python train.py --num_hidden_layers=9 --hidden_size=384 --n_experts=64 --d_expert=112 --hidden_act="swiglu" --balance_loss=0.000672 --balance_bias=true --init_std_router=0.0175 --lr_router=0.000369 --vocab_size=16384 --norm="rmsnorm" --norm_eps=1e-05 --tie_word_embeddings=false --optimizer="soap_variant" --max_seq_len=1024
Below are experts of layer 2 (counted from 0) of a mixture-of-experts language model. Rows are named router (the router's row for the expert), gate (a neuron's input weights, with its number), up (a neuron's input weights, with its number), down (a neuron's output weights, with its number) and show model dimensions 96-191. Each number is 200 + 20 x the weight over its row's rms, rounded and kept within 0 to 999.
Before each expert's rows: a language model's description of what the expert responds to. This comes from a sample of Wikipedia text that the model never trained on.

# expert 20
Mid-word syllables, scientific names. Syllable pieces early in rare words, especially Latin species names, chemical names and foreign names, such as ag, Th, Ag, Sup, Reg.
router,203,199,195,185,229,170,190,191,191,200,188,209,176,246,210,188,207,222,252,203,208,205,201,211,190,244,183,204,222,222,195,211,194,188,200,204,175,207,197,192,223,208,213,216,206,207,166,237,203,177,194,223,224,156,233,204,189,195,199,214,221,181,226,183,232,211,185,214,145,230,176,229,216,204,202,225,169,200,169,200,185,190,194,235,200,169,231,198,206,200,169,224,198,225,209,219
gate0,195,221,180,227,224,185,228,204,242,198,219,203,173,172,217,187,225,203,191,222,172,231,180,238,189,205,221,217,221,190,225,190,193,215,199,196,171,212,175,239,182,182,201,192,212,209,231,238,214,261,183,208,206,201,255,224,214,174,197,183,202,193,196,180,196,197,190,195,183,189,200,203,212,218,213,186,230,176,223,203,169,196,197,199,196,197,186,200,199,211,187,190,196,219,203,197
up0,184,230,168,207,180,201,180,223,219,208,189,236,204,228,211,195,184,183,181,198,194,206,167,213,220,206,211,193,173,202,212,219,168,162,194,180,219,218,191,198,196,206,257,220,188,217,211,190,206,178,195,216,193,219,231,183,190,194,176,195,203,204,181,218,192,227,161,204,224,223,192,206,212,176,200,195,207,198,154,183,223,192,247,170,203,205,215,224,204,186,227,184,194,208,204,180
down0,199,210,186,178,212,183,164,195,199,191,192,236,187,200,185,210,185,193,188,223,153,220,210,196,239,177,192,220,195,244,216,204,188,184,194,204,207,206,219,204,192,236,214,197,209,195,184,170,162,224,234,223,212,224,178,238,205,191,175,194,175,217,203,225,166,244,188,223,233,166,191,169,186,168,220,213,176,200,210,191,215,189,173,191,245,205,226,208,169,206,204,151,186,184,175,209
gate1,232,177,223,171,184,232,194,194,170,186,204,194,185,188,171,212,180,201,205,181,220,214,245,181,242,219,216,211,192,230,190,196,219,221,184,208,221,154,214,206,224,237,168,219,187,221,201,217,198,189,188,202,191,177,197,181,184,217,220,196,211,225,236,185,205,185,201,182,188,224,221,139,198,181,181,198,178,211,222,209,185,211,210,198,192,160,213,178,202,209,191,170,236,206,216,176
up1,223,189,177,209,222,213,167,203,199,192,204,186,185,190,213,214,222,203,219,198,208,198,208,218,172,185,209,203,175,246,199,234,217,197,245,195,203,212,233,190,194,209,205,209,217,176,177,200,198,189,224,208,186,242,161,221,220,199,192,145,211,227,222,208,188,217,192,165,212,207,180,233,193,227,200,177,208,166,205,228,202,183,204,201,245,192,195,211,206,224,219,196,182,216,186,165
down1,221,186,208,172,210,222,181,205,222,214,219,221,198,240,216,182,185,220,226,195,190,212,208,194,191,193,178,189,230,200,230,215,182,217,228,204,206,246,242,197,199,231,201,204,201,152,215,190,174,187,205,167,176,227,202,216,193,208,187,212,201,203,184,207,217,188,170,201,200,204,196,214,184,183,213,191,204,192,214,200,224,184,226,206,237,178,203,216,228,214,215,215,204,229,178,200
gate2,210,165,167,200,173,193,178,180,182,240,157,208,204,201,162,184,211,202,238,185,206,180,172,157,202,189,218,202,193,217,198,184,202,214,182,210,224,199,185,146,185,177,143,172,211,233,256,217,195,196,197,239,205,151,203,195,182,185,218,175,202,167,204,213,188,226,176,213,189,205,200,207,202,197,215,235,182,167,215,183,193,221,168,202,212,210,213,209,196,196,223,169,228,185,190,194
up2,214,196,228,192,221,220,214,230,213,202,204,195,205,157,173,180,176,197,206,186,219,177,182,190,237,174,220,228,224,199,211,209,195,207,205,213,228,177,206,215,246,233,210,197,184,204,214,171,209,220,181,205,206,174,166,207,210,221,224,215,185,239,196,181,215,122,251,205,217,192,215,190,164,200,200,198,201,195,208,200,166,178,216,173,189,150,224,195,210,231,210,250,224,211,178,208
down2,182,199,202,214,201,220,210,185,183,175,189,208,187,209,200,195,205,185,186,174,187,186,263,192,162,202,217,203,189,229,165,169,205,203,181,212,171,167,197,216,198,201,204,200,214,244,222,219,183,203,212,188,222,207,206,214,216,200,178,204,221,220,194,205,215,192,198,184,194,191,218,187,156,209,174,181,199,241,193,198,146,182,222,173,192,229,182,179,192,185,197,212,181,174,189,232
gate3,189,207,198,226,173,188,187,222,201,219,178,184,191,212,188,219,201,177,187,205,202,210,225,225,187,203,202,204,224,213,183,174,205,208,223,218,209,203,207,212,160,207,160,199,194,213,210,238,195,178,198,216,205,200,225,205,186,175,193,240,178,213,226,199,168,220,203,212,202,185,178,229,231,210,197,186,175,163,194,182,224,208,189,228,217,208,194,205,176,210,236,184,190,185,209,209
up3,226,222,222,214,220,214,192,194,221,210,225,187,230,187,218,197,171,184,202,232,177,220,202,189,218,204,186,154,173,200,241,194,198,187,179,214,207,230,199,200,239,227,225,193,202,172,220,166,201,224,205,214,206,206,219,219,203,202,182,194,241,182,180,210,188,218,191,217,230,213,222,213,175,165,190,224,186,237,201,207,163,159,208,191,188,207,215,210,203,191,204,204,215,194,179,218
down3,237,211,225,161,239,197,195,203,207,181,204,223,228,192,192,154,221,215,217,215,199,190,203,187,187,226,189,172,174,222,224,223,198,215,202,205,215,203,197,197,175,215,222,178,193,158,199,202,204,225,191,195,189,175,222,211,200,218,187,195,189,201,150,174,247,183,225,214,170,213,226,204,196,199,190,229,203,251,206,203,185,178,205,198,189,167,198,171,185,193,164,191,171,179,181,181
gate4,188,227,194,195,221,196,200,187,166,161,176,231,211,223,157,212,200,207,196,227,198,246,221,209,219,227,198,208,210,183,181,241,196,234,202,192,238,226,203,223,195,199,218,210,191,199,205,155,209,203,184,198,177,234,236,198,222,182,212,203,191,177,215,226,172,196,189,165,169,222,233,215,243,215,196,179,151,165,205,208,230,208,232,200,210,172,211,186,198,161,178,183,209,192,184,215
up4,198,250,199,215,205,212,220,182,171,204,185,224,219,184,208,163,173,197,212,202,193,215,224,226,225,207,180,201,170,177,182,228,204,188,223,193,180,182,239,184,227,164,202,180,192,207,177,196,235,213,196,224,204,222,216,200,193,233,204,161,214,193,210,235,202,189,182,183,140,194,239,193,228,190,209,158,148,210,195,217,233,139,185,222,198,175,210,212,195,213,163,189,194,214,188,195
down4,226,252,203,163,227,204,196,211,211,224,206,198,217,203,223,195,192,180,207,204,183,192,228,189,189,183,195,201,218,199,180,221,182,201,167,195,207,212,178,175,232,214,184,211,203,211,201,200,183,184,171,200,210,212,188,170,219,180,196,211,225,190,193,191,178,166,221,187,210,239,219,201,235,208,174,191,199,213,197,182,190,177,183,185,191,194,180,176,158,192,206,212,203,231,209,208
gate5,206,192,186,192,254,167,192,204,210,223,217,168,214,213,210,193,211,189,201,210,211,176,187,208,178,200,226,214,208,208,193,207,195,183,239,202,204,209,182,169,238,191,182,196,183,171,195,197,215,210,195,169,210,187,203,184,175,204,193,197,186,253,212,186,174,242,149,209,203,186,168,144,212,192,198,187,208,196,198,183,155,214,192,193,203,175,192,201,182,222,220,236,223,192,195,200
up5,225,175,192,184,183,158,187,178,193,211,169,192,235,202,204,157,214,199,210,222,189,213,233,232,172,200,207,208,195,212,172,226,185,235,226,223,197,197,212,213,220,188,201,185,171,210,164,191,193,210,199,177,190,184,198,208,204,224,227,184,197,203,193,200,228,168,140,198,217,217,208,169,226,202,205,202,214,192,214,209,208,183,187,191,184,213,213,220,213,193,177,187,219,212,184,206
down5,213,163,170,202,189,181,172,192,189,204,185,193,168,172,186,180,208,187,197,188,222,185,203,194,188,177,236,165,234,188,201,239,188,241,215,189,176,196,183,211,198,195,228,215,223,204,205,207,182,203,229,189,191,212,206,178,190,217,214,178,221,232,184,209,172,227,200,209,183,206,207,208,225,200,179,201,206,200,164,178,185,186,235,178,226,233,177,206,230,201,246,206,198,186,177,206
gate6,251,213,195,197,191,146,207,209,193,207,181,184,184,193,192,198,220,211,210,226,207,193,208,197,175,222,217,173,208,220,182,200,223,203,220,184,156,178,192,213,225,186,202,187,215,198,203,210,207,194,179,213,145,214,210,207,194,172,193,180,178,220,215,183,213,199,172,181,220,197,188,225,193,182,205,215,213,172,210,191,203,205,216,220,222,197,215,202,197,206,160,165,215,206,237,159
up6,191,190,179,217,226,219,209,209,216,177,172,191,209,164,209,272,221,188,191,193,211,213,170,213,195,171,247,209,203,193,189,187,198,207,202,195,195,167,182,212,203,235,243,209,221,227,195,236,205,191,202,213,213,198,188,168,208,186,245,220,199,186,172,200,209,220,188,187,175,177,190,166,201,220,217,222,194,247,234,192,162,207,249,201,199,200,166,194,211,217,185,220,210,202,207,208
down6,190,223,254,229,157,197,187,189,219,205,209,188,177,182,204,213,195,211,207,166,192,211,222,214,193,194,203,197,183,185,189,214,183,195,185,203,177,189,220,221,195,189,221,185,214,245,182,191,209,179,216,226,197,223,240,201,220,215,208,213,203,208,186,220,209,199,178,207,187,219,192,229,212,229,227,218,218,232,234,204,216,184,199,219,178,186,199,235,181,240,187,212,205,189,170,197

# expert 29
Month names. Month names in dates, usually after in or on and before a year or day, such as March 2020, 6 April.
router,192,179,225,201,208,201,228,181,194,182,204,221,193,220,189,194,196,177,228,226,194,193,201,207,211,234,188,171,267,249,195,226,193,173,204,198,191,200,219,203,231,179,176,192,186,208,195,203,197,172,184,204,211,211,216,188,202,208,203,160,177,200,202,215,247,196,211,235,192,199,200,197,188,131,219,165,174,202,187,199,179,211,216,198,199,197,207,192,206,203,186,211,220,206,222,206
gate0,209,192,216,200,202,223,169,202,174,187,196,202,216,223,212,238,227,220,166,211,217,196,178,220,205,200,220,193,185,247,227,208,198,190,216,190,192,221,183,174,218,231,185,158,187,178,168,208,222,192,219,249,184,188,209,195,179,181,189,200,188,209,230,209,180,209,222,216,202,188,206,215,191,215,199,196,198,179,207,210,235,195,219,141,226,212,173,178,228,202,247,204,217,194,222,215
up0,206,191,236,180,232,203,209,190,228,174,189,184,233,226,215,207,192,204,234,168,204,178,198,198,212,210,211,158,183,223,193,223,184,215,205,196,213,222,209,209,233,185,212,208,189,186,223,202,282,209,208,206,185,203,199,196,202,218,193,187,191,176,226,217,181,176,186,207,219,201,229,220,194,181,188,184,236,203,203,205,201,181,175,188,215,221,178,232,188,187,179,222,250,178,205,185
down0,219,194,181,188,223,242,208,201,198,190,181,221,219,224,175,207,207,219,211,202,217,186,229,178,198,192,177,208,168,204,209,208,200,182,215,184,184,172,194,194,197,202,179,206,224,190,201,197,224,195,209,198,222,200,188,197,213,160,175,218,200,202,221,237,242,141,190,194,174,208,214,203,168,206,191,207,174,202,228,199,203,193,158,200,234,188,200,217,181,192,146,220,201,195,215,233
gate1,202,150,210,207,215,193,206,168,147,202,176,180,186,185,151,180,199,184,188,206,230,171,199,193,215,218,222,206,193,235,244,226,175,211,213,181,223,176,179,201,205,169,240,201,187,202,189,173,240,194,195,188,188,202,185,193,156,202,173,178,236,175,152,209,238,218,178,220,201,205,222,203,178,214,198,182,181,211,185,191,177,215,175,216,203,208,208,192,207,204,215,210,228,233,210,217
up1,166,186,173,240,231,174,176,237,173,232,183,206,186,175,190,188,204,216,219,228,226,232,195,192,177,180,175,192,169,189,177,206,228,236,215,200,212,237,182,169,200,205,215,186,209,208,196,189,196,236,196,205,231,241,203,203,195,222,217,196,181,192,165,214,182,237,198,196,210,190,236,211,185,259,182,211,183,208,189,224,219,196,203,196,249,203,208,213,195,201,202,209,211,229,198,204
down1,199,152,192,216,191,194,204,203,199,203,159,183,174,166,239,181,206,207,230,189,230,208,183,179,201,214,196,195,165,177,218,235,206,223,166,201,204,198,189,178,152,230,188,179,180,189,194,216,234,223,200,198,192,172,217,235,202,191,244,207,169,205,181,188,179,190,220,189,205,200,196,160,212,206,231,212,238,209,186,202,177,175,207,195,269,196,177,221,204,212,200,221,186,246,253,190
gate2,196,173,208,223,219,220,215,135,207,237,198,182,202,185,182,188,214,204,171,224,173,227,213,217,172,190,212,191,206,171,204,179,196,170,162,238,208,224,214,192,206,166,173,213,216,204,218,218,174,224,187,222,202,181,195,222,207,211,193,199,229,227,165,183,243,233,182,226,208,171,201,181,174,179,191,168,211,188,189,192,209,184,176,225,192,217,196,175,238,195,188,184,203,240,181,195
up2,181,218,195,207,219,214,217,180,205,212,193,170,181,231,217,174,227,178,209,219,165,196,227,248,161,238,182,199,232,176,215,201,214,200,190,220,168,202,234,222,234,219,206,200,216,165,183,226,194,200,200,180,199,191,199,179,205,198,214,196,205,203,203,176,200,193,156,207,210,157,174,216,215,173,187,194,178,187,181,206,154,205,211,198,177,213,192,230,200,222,194,211,196,192,212,220
down2,185,215,200,222,203,219,204,212,178,196,246,243,148,237,219,189,198,218,215,223,217,193,199,179,211,228,188,226,167,207,201,213,217,196,206,198,182,206,177,207,160,199,173,169,190,178,202,219,198,207,192,200,216,223,220,185,193,196,218,200,194,182,197,202,196,231,196,190,208,201,234,211,207,183,207,192,258,199,199,186,176,216,239,224,214,177,191,187,151,223,200,215,212,174,166,246
gate3,213,200,183,194,240,204,195,169,177,198,190,193,211,178,180,212,209,228,191,213,183,222,189,175,199,176,175,197,197,215,170,250,186,195,218,174,215,212,202,207,245,201,195,212,223,197,194,222,217,197,194,242,212,187,221,210,200,177,209,179,229,208,193,203,204,188,196,199,215,175,235,195,222,194,201,192,202,191,223,189,210,213,229,214,191,185,205,144,202,210,208,166,189,218,191,212
up3,190,191,185,228,162,199,184,186,221,216,205,202,195,201,177,185,222,233,208,201,236,169,156,215,215,198,194,187,174,196,195,192,180,174,188,189,205,223,182,190,214,212,200,201,156,192,158,201,206,206,203,170,244,184,206,177,178,180,174,224,193,236,195,199,219,194,181,195,189,219,202,188,136,183,201,221,213,211,206,214,200,185,157,204,202,201,216,210,198,170,242,195,195,193,180,184
down3,244,189,207,174,170,223,213,212,236,179,170,167,164,234,186,170,191,213,207,195,199,204,177,202,196,208,163,227,190,166,196,179,177,215,199,207,183,204,210,202,186,188,223,215,240,215,217,200,176,214,188,202,193,179,199,203,227,232,207,188,187,218,181,223,211,186,217,225,172,200,193,203,226,197,227,204,189,190,188,236,194,165,209,218,201,218,211,230,223,218,161,203,157,219,195,189
gate4,183,191,199,202,215,215,187,223,183,183,181,193,201,218,211,218,232,227,218,188,207,202,173,206,191,200,178,243,183,255,189,169,212,249,197,218,226,203,180,182,197,209,176,206,223,185,208,158,180,214,202,192,181,208,206,203,221,188,224,211,232,190,201,205,162,220,227,185,168,165,216,176,165,174,208,212,176,213,213,198,230,173,195,218,210,178,167,183,190,202,200,204,184,182,211,175
up4,176,195,197,216,192,256,176,183,199,192,230,192,243,176,237,185,223,204,219,155,215,177,213,224,213,193,224,204,210,231,211,179,203,199,189,216,209,176,203,227,222,178,179,179,218,194,199,179,173,189,225,190,240,211,187,196,202,178,203,172,206,211,190,188,149,199,198,172,216,200,179,199,156,151,188,221,203,246,192,181,215,189,170,158,185,177,207,191,216,212,235,188,169,184,204,211
down4,174,199,171,201,193,214,222,222,178,214,199,137,222,189,220,183,202,203,205,205,177,194,210,200,213,196,216,217,189,155,164,202,217,232,237,198,184,223,183,171,187,196,173,188,235,173,215,196,188,202,220,209,210,200,165,216,188,204,207,230,224,204,167,207,206,212,216,219,190,218,173,180,165,209,202,229,196,237,225,198,188,214,202,196,189,201,172,184,232,173,200,180,211,179,184,194
gate5,191,192,208,187,211,207,195,189,194,164,188,147,181,180,213,244,173,226,201,206,205,199,241,191,209,225,215,194,203,224,205,195,196,180,235,199,177,207,203,222,197,226,209,190,189,196,166,224,230,210,195,180,174,163,183,232,204,221,193,199,196,184,182,172,209,186,187,153,205,187,177,229,239,237,180,198,198,161,164,207,190,185,221,197,211,221,207,185,199,202,165,189,193,241,204,210
up5,194,186,229,215,201,199,205,197,189,156,228,182,178,204,189,230,224,215,208,170,170,195,163,223,170,224,226,198,192,212,219,203,219,200,250,196,193,171,237,212,229,197,234,206,174,224,238,227,212,198,183,179,217,203,184,188,213,185,181,194,211,206,156,168,201,220,219,193,206,187,194,172,205,185,216,168,203,225,225,207,189,255,220,193,180,194,225,156,179,218,196,223,206,237,175,215
down5,201,178,185,198,186,180,217,219,212,164,220,204,207,186,197,210,218,196,225,178,184,186,191,168,197,206,210,181,243,205,213,224,225,182,195,207,222,216,163,178,206,218,192,235,159,206,191,214,189,182,179,167,212,209,220,211,165,180,205,210,199,238,201,196,207,198,209,245,199,179,218,184,213,163,194,220,224,235,176,213,159,193,248,170,173,224,197,195,190,209,190,219,216,232,195,186
gate6,173,188,223,167,200,138,177,203,191,169,175,193,215,214,161,216,171,237,169,208,176,215,236,185,187,213,190,196,241,220,214,216,180,190,193,210,199,185,215,194,156,179,245,225,214,224,170,191,202,203,190,155,197,194,210,170,173,201,215,195,184,165,173,211,204,186,160,209,184,206,224,236,209,224,206,194,167,166,232,181,200,191,222,204,184,237,235,211,191,176,178,188,185,214,196,184
up6,230,168,193,180,228,211,183,223,189,212,194,181,164,193,244,211,201,194,199,197,239,222,190,225,183,195,207,170,205,198,204,219,217,209,224,252,159,215,147,200,226,236,242,166,201,195,191,216,200,221,184,194,201,222,212,210,212,192,186,179,222,185,194,150,140,210,221,191,227,215,170,225,210,205,201,224,263,166,144,235,201,218,225,207,180,207,191,221,200,158,205,243,225,209,232,176
down6,193,183,190,225,239,225,183,208,183,222,192,199,206,215,212,198,220,192,214,188,223,176,192,205,178,174,166,178,226,175,194,202,234,181,240,207,183,201,205,166,203,236,215,207,214,192,224,236,189,195,163,194,187,205,184,247,220,220,200,192,174,213,188,153,189,210,243,219,165,200,212,165,219,196,172,194,240,192,185,200,188,196,195,200,170,229,200,204,207,209,194,213,202,207,185,184

# expert 27
Initial capital letters. Single capital-letter pieces starting a surname or proper noun in lists and tables, such as B in Bock, D'Paula, V in Vesuvius.
router,194,174,218,204,185,185,190,184,181,205,208,237,206,205,191,214,206,224,231,182,171,180,192,203,195,193,212,194,211,220,217,231,198,193,219,167,218,190,199,191,198,199,189,215,167,203,195,204,190,228,176,217,229,210,204,210,204,216,214,213,193,185,203,165,194,180,218,239,172,223,225,225,218,214,228,145,220,216,217,204,176,200,211,207,238,200,212,205,207,213,208,201,183,179,223,201
gate0,196,207,191,199,223,208,194,194,174,231,167,196,249,197,203,186,199,244,190,187,190,187,219,197,196,196,205,191,151,182,220,205,177,223,238,209,236,193,200,223,200,192,218,224,196,184,186,150,207,187,238,228,214,187,202,222,226,188,225,183,158,206,188,200,209,212,210,198,213,205,236,230,186,215,235,197,231,209,196,218,209,236,181,211,200,163,199,186,202,203,227,185,229,212,210,158
up0,187,205,208,192,189,243,224,209,212,197,191,222,193,202,202,202,217,179,205,189,197,201,219,190,215,202,168,173,184,170,192,215,182,202,194,186,217,170,195,216,182,200,181,210,205,198,200,164,227,202,202,204,244,223,232,211,236,195,237,168,187,189,149,215,183,186,193,179,237,185,221,193,205,218,200,204,226,195,231,244,184,222,212,241,157,169,221,154,182,183,191,197,199,213,211,159
down0,200,209,169,208,191,203,193,211,196,188,202,188,185,207,210,208,189,183,185,190,224,173,191,168,200,203,195,195,228,196,247,209,189,179,210,173,182,173,204,175,194,201,212,208,211,200,194,190,221,193,197,194,214,168,185,188,192,211,214,215,184,205,211,175,206,217,164,217,224,193,185,199,236,203,227,199,218,203,186,198,202,212,173,203,231,201,219,207,192,199,209,177,205,196,196,195
gate1,205,216,192,206,228,199,205,206,170,188,213,210,194,199,176,209,233,177,184,222,227,205,232,188,207,192,206,200,201,244,177,215,244,211,193,198,222,225,209,198,202,199,207,178,230,201,205,212,203,216,201,208,192,199,205,235,170,160,222,207,212,256,227,209,191,208,196,175,200,225,203,195,206,204,193,199,207,201,208,196,194,210,157,160,200,212,224,201,208,192,169,193,199,233,197,226
up1,215,209,193,198,184,159,210,214,157,181,191,195,209,175,234,196,203,198,160,221,217,193,193,212,198,224,166,183,200,200,219,200,202,200,254,222,203,218,202,194,195,200,196,205,195,226,175,189,201,222,189,182,185,190,220,219,200,209,240,193,196,206,184,215,169,168,181,182,184,199,219,217,178,169,222,203,189,172,187,212,243,203,194,197,185,190,220,193,231,155,184,187,204,217,206,175
down1,235,231,226,156,191,205,188,199,207,206,185,197,221,182,227,192,156,202,197,205,171,169,196,165,185,210,185,206,188,194,185,223,226,214,225,206,186,188,198,214,207,177,165,220,199,182,206,217,151,177,199,215,184,209,209,169,197,196,230,215,181,174,195,225,164,214,219,208,145,227,178,188,196,212,187,193,210,211,210,178,234,197,253,223,215,180,191,215,221,191,186,194,181,195,210,201
gate2,185,200,182,210,169,204,231,226,211,171,184,207,179,207,200,194,199,190,193,223,184,224,208,214,192,206,202,204,219,191,184,237,155,206,230,173,162,219,206,200,227,199,209,192,218,200,199,223,191,219,163,162,214,193,228,183,180,189,237,152,206,216,180,227,191,211,179,172,187,231,177,184,175,220,192,201,187,187,204,213,196,144,224,218,188,168,200,199,224,197,196,211,183,206,236,209
up2,236,191,211,202,180,174,196,234,217,187,154,178,176,186,235,219,183,208,184,206,205,239,164,212,199,207,189,214,183,218,200,198,207,191,213,197,145,211,193,206,220,187,185,204,209,232,189,221,219,193,193,177,232,191,209,210,198,196,233,200,238,206,188,216,221,241,180,185,232,177,188,201,167,202,190,193,205,170,178,204,214,201,177,185,186,206,170,192,184,227,192,181,200,194,182,168
down2,191,202,180,204,187,214,196,202,182,208,201,189,194,223,178,197,208,202,183,191,209,180,210,192,243,206,181,206,172,200,195,203,199,192,190,183,232,172,199,200,192,208,172,188,187,195,193,204,207,184,230,198,207,199,190,193,218,213,184,222,204,201,204,210,201,180,168,207,202,159,193,169,240,216,192,212,207,241,189,233,194,223,197,230,200,213,211,236,195,183,216,221,188,175,187,217
gate3,202,165,204,217,188,191,229,177,212,196,198,152,206,196,177,183,236,212,191,175,132,195,218,195,183,206,173,194,207,203,213,224,220,217,231,193,208,202,146,204,203,164,231,241,212,210,190,175,194,211,189,205,212,217,191,221,231,217,193,157,241,197,219,207,235,200,206,197,204,216,205,215,217,187,204,173,186,183,187,244,194,193,224,228,183,209,162,211,205,210,192,214,197,206,195,168
up3,168,171,205,165,231,196,208,193,222,213,236,197,224,198,215,208,200,213,223,180,227,202,198,185,206,210,226,191,210,192,210,180,189,202,198,163,210,188,174,222,212,197,223,211,194,186,222,228,191,188,180,231,208,206,213,189,216,228,191,226,254,202,204,182,211,197,211,198,194,201,181,201,194,186,208,199,220,183,223,208,199,203,186,202,187,207,157,231,197,224,169,218,197,172,214,179
down3,205,202,196,188,209,198,212,183,234,208,200,188,197,185,216,204,229,194,160,195,204,201,210,184,206,187,179,216,176,221,159,211,215,202,199,198,190,204,184,220,238,164,187,216,184,205,177,189,189,191,205,209,192,206,194,199,192,216,221,176,230,221,183,223,220,220,165,216,205,196,217,206,134,219,174,205,217,180,197,192,188,231,220,204,229,204,202,211,207,237,194,190,204,234,204,188
gate4,241,227,186,213,215,205,233,224,213,214,182,217,192,194,186,201,221,166,191,188,252,198,211,201,211,174,204,184,194,191,183,180,194,147,189,210,195,171,203,175,202,167,218,200,206,246,161,199,252,211,185,225,204,221,190,225,193,219,210,218,180,184,192,213,168,225,191,169,188,213,219,199,211,183,194,202,197,220,229,206,191,191,228,169,196,194,195,224,201,181,193,193,210,207,177,226
up4,210,200,183,208,218,208,224,195,217,237,204,211,179,208,226,134,212,194,222,173,211,177,171,175,181,201,235,210,198,204,187,183,182,189,219,182,231,195,186,199,180,213,175,195,159,232,205,191,215,204,196,207,210,226,184,226,198,217,184,219,192,158,177,210,176,169,194,203,189,195,228,206,182,200,211,183,224,208,210,211,180,218,222,191,205,202,222,198,191,190,195,214,173,194,146,188
down4,225,218,159,177,187,198,238,222,188,197,196,221,202,225,209,197,216,195,190,235,192,209,214,206,192,184,244,204,210,188,187,184,198,155,181,189,190,202,211,204,167,203,199,170,181,205,158,193,215,177,243,197,179,180,190,204,170,217,187,219,204,199,176,180,195,216,164,210,194,208,194,172,187,147,194,199,206,165,217,195,205,217,208,214,209,222,204,169,204,182,224,217,192,203,201,191
gate5,156,212,177,240,200,206,206,180,177,224,204,185,226,209,204,171,194,195,183,192,201,195,252,200,216,194,221,197,219,224,182,202,203,225,192,197,208,173,155,150,219,222,219,188,216,239,198,156,221,197,184,197,188,212,212,217,163,213,205,191,181,208,244,200,221,223,201,190,179,170,218,222,206,211,187,238,188,185,176,220,207,226,221,191,208,192,194,175,176,205,183,194,179,196,222,177
up5,187,154,192,203,156,195,193,179,193,207,207,176,240,190,187,203,236,209,208,190,172,198,166,207,153,200,229,210,194,171,233,196,242,212,207,202,176,210,210,152,209,182,229,179,186,182,216,231,193,205,181,177,216,242,199,217,213,219,202,207,197,174,220,227,176,216,202,198,216,235,210,219,224,219,195,178,221,204,198,198,185,202,191,186,215,199,190,172,196,162,238,235,191,207,168,200
down5,208,180,162,180,192,183,241,185,180,217,195,178,184,175,199,196,195,187,220,190,196,185,212,200,184,212,176,224,203,217,214,193,194,195,201,204,204,188,201,178,213,223,187,222,168,185,222,175,202,189,206,223,179,199,220,227,208,199,213,179,170,193,191,182,187,192,212,195,180,163,201,218,235,167,168,216,224,171,196,196,208,229,190,197,207,188,179,182,193,190,214,163,221,198,183,188
gate6,206,209,154,208,164,167,209,218,182,181,200,160,173,199,199,203,202,199,209,196,203,205,160,223,156,207,189,198,200,218,204,149,205,171,225,223,188,200,179,179,212,238,159,178,202,216,191,185,199,161,197,193,175,201,207,214,219,226,230,228,216,206,183,213,238,213,181,203,210,180,193,211,228,179,195,233,182,200,215,238,178,216,221,196,195,214,182,186,195,207,227,200,177,201,234,239
up6,213,188,160,189,213,195,203,173,168,180,220,205,193,202,166,207,222,230,229,184,206,172,217,210,198,190,204,179,198,168,192,201,243,154,229,195,189,142,200,215,209,206,208,187,192,159,203,202,184,204,199,225,220,186,171,198,188,188,234,203,213,217,155,171,230,199,230,198,234,232,189,204,210,215,202,192,210,193,225,196,181,237,177,226,235,227,188,182,197,239,211,187,183,210,240,224
down6,185,189,216,218,170,185,215,206,190,228,223,186,206,197,181,209,159,198,216,168,227,171,195,221,161,227,196,206,177,194,221,202,237,204,206,183,216,208,221,193,202,185,203,204,180,194,205,205,216,201,216,192,193,200,200,190,183,198,212,196,195,181,175,188,175,191,259,211,204,189,193,197,211,185,209,217,203,213,204,169,171,223,210,223,184,210,202,191,215,214,219,196,195,232,228,181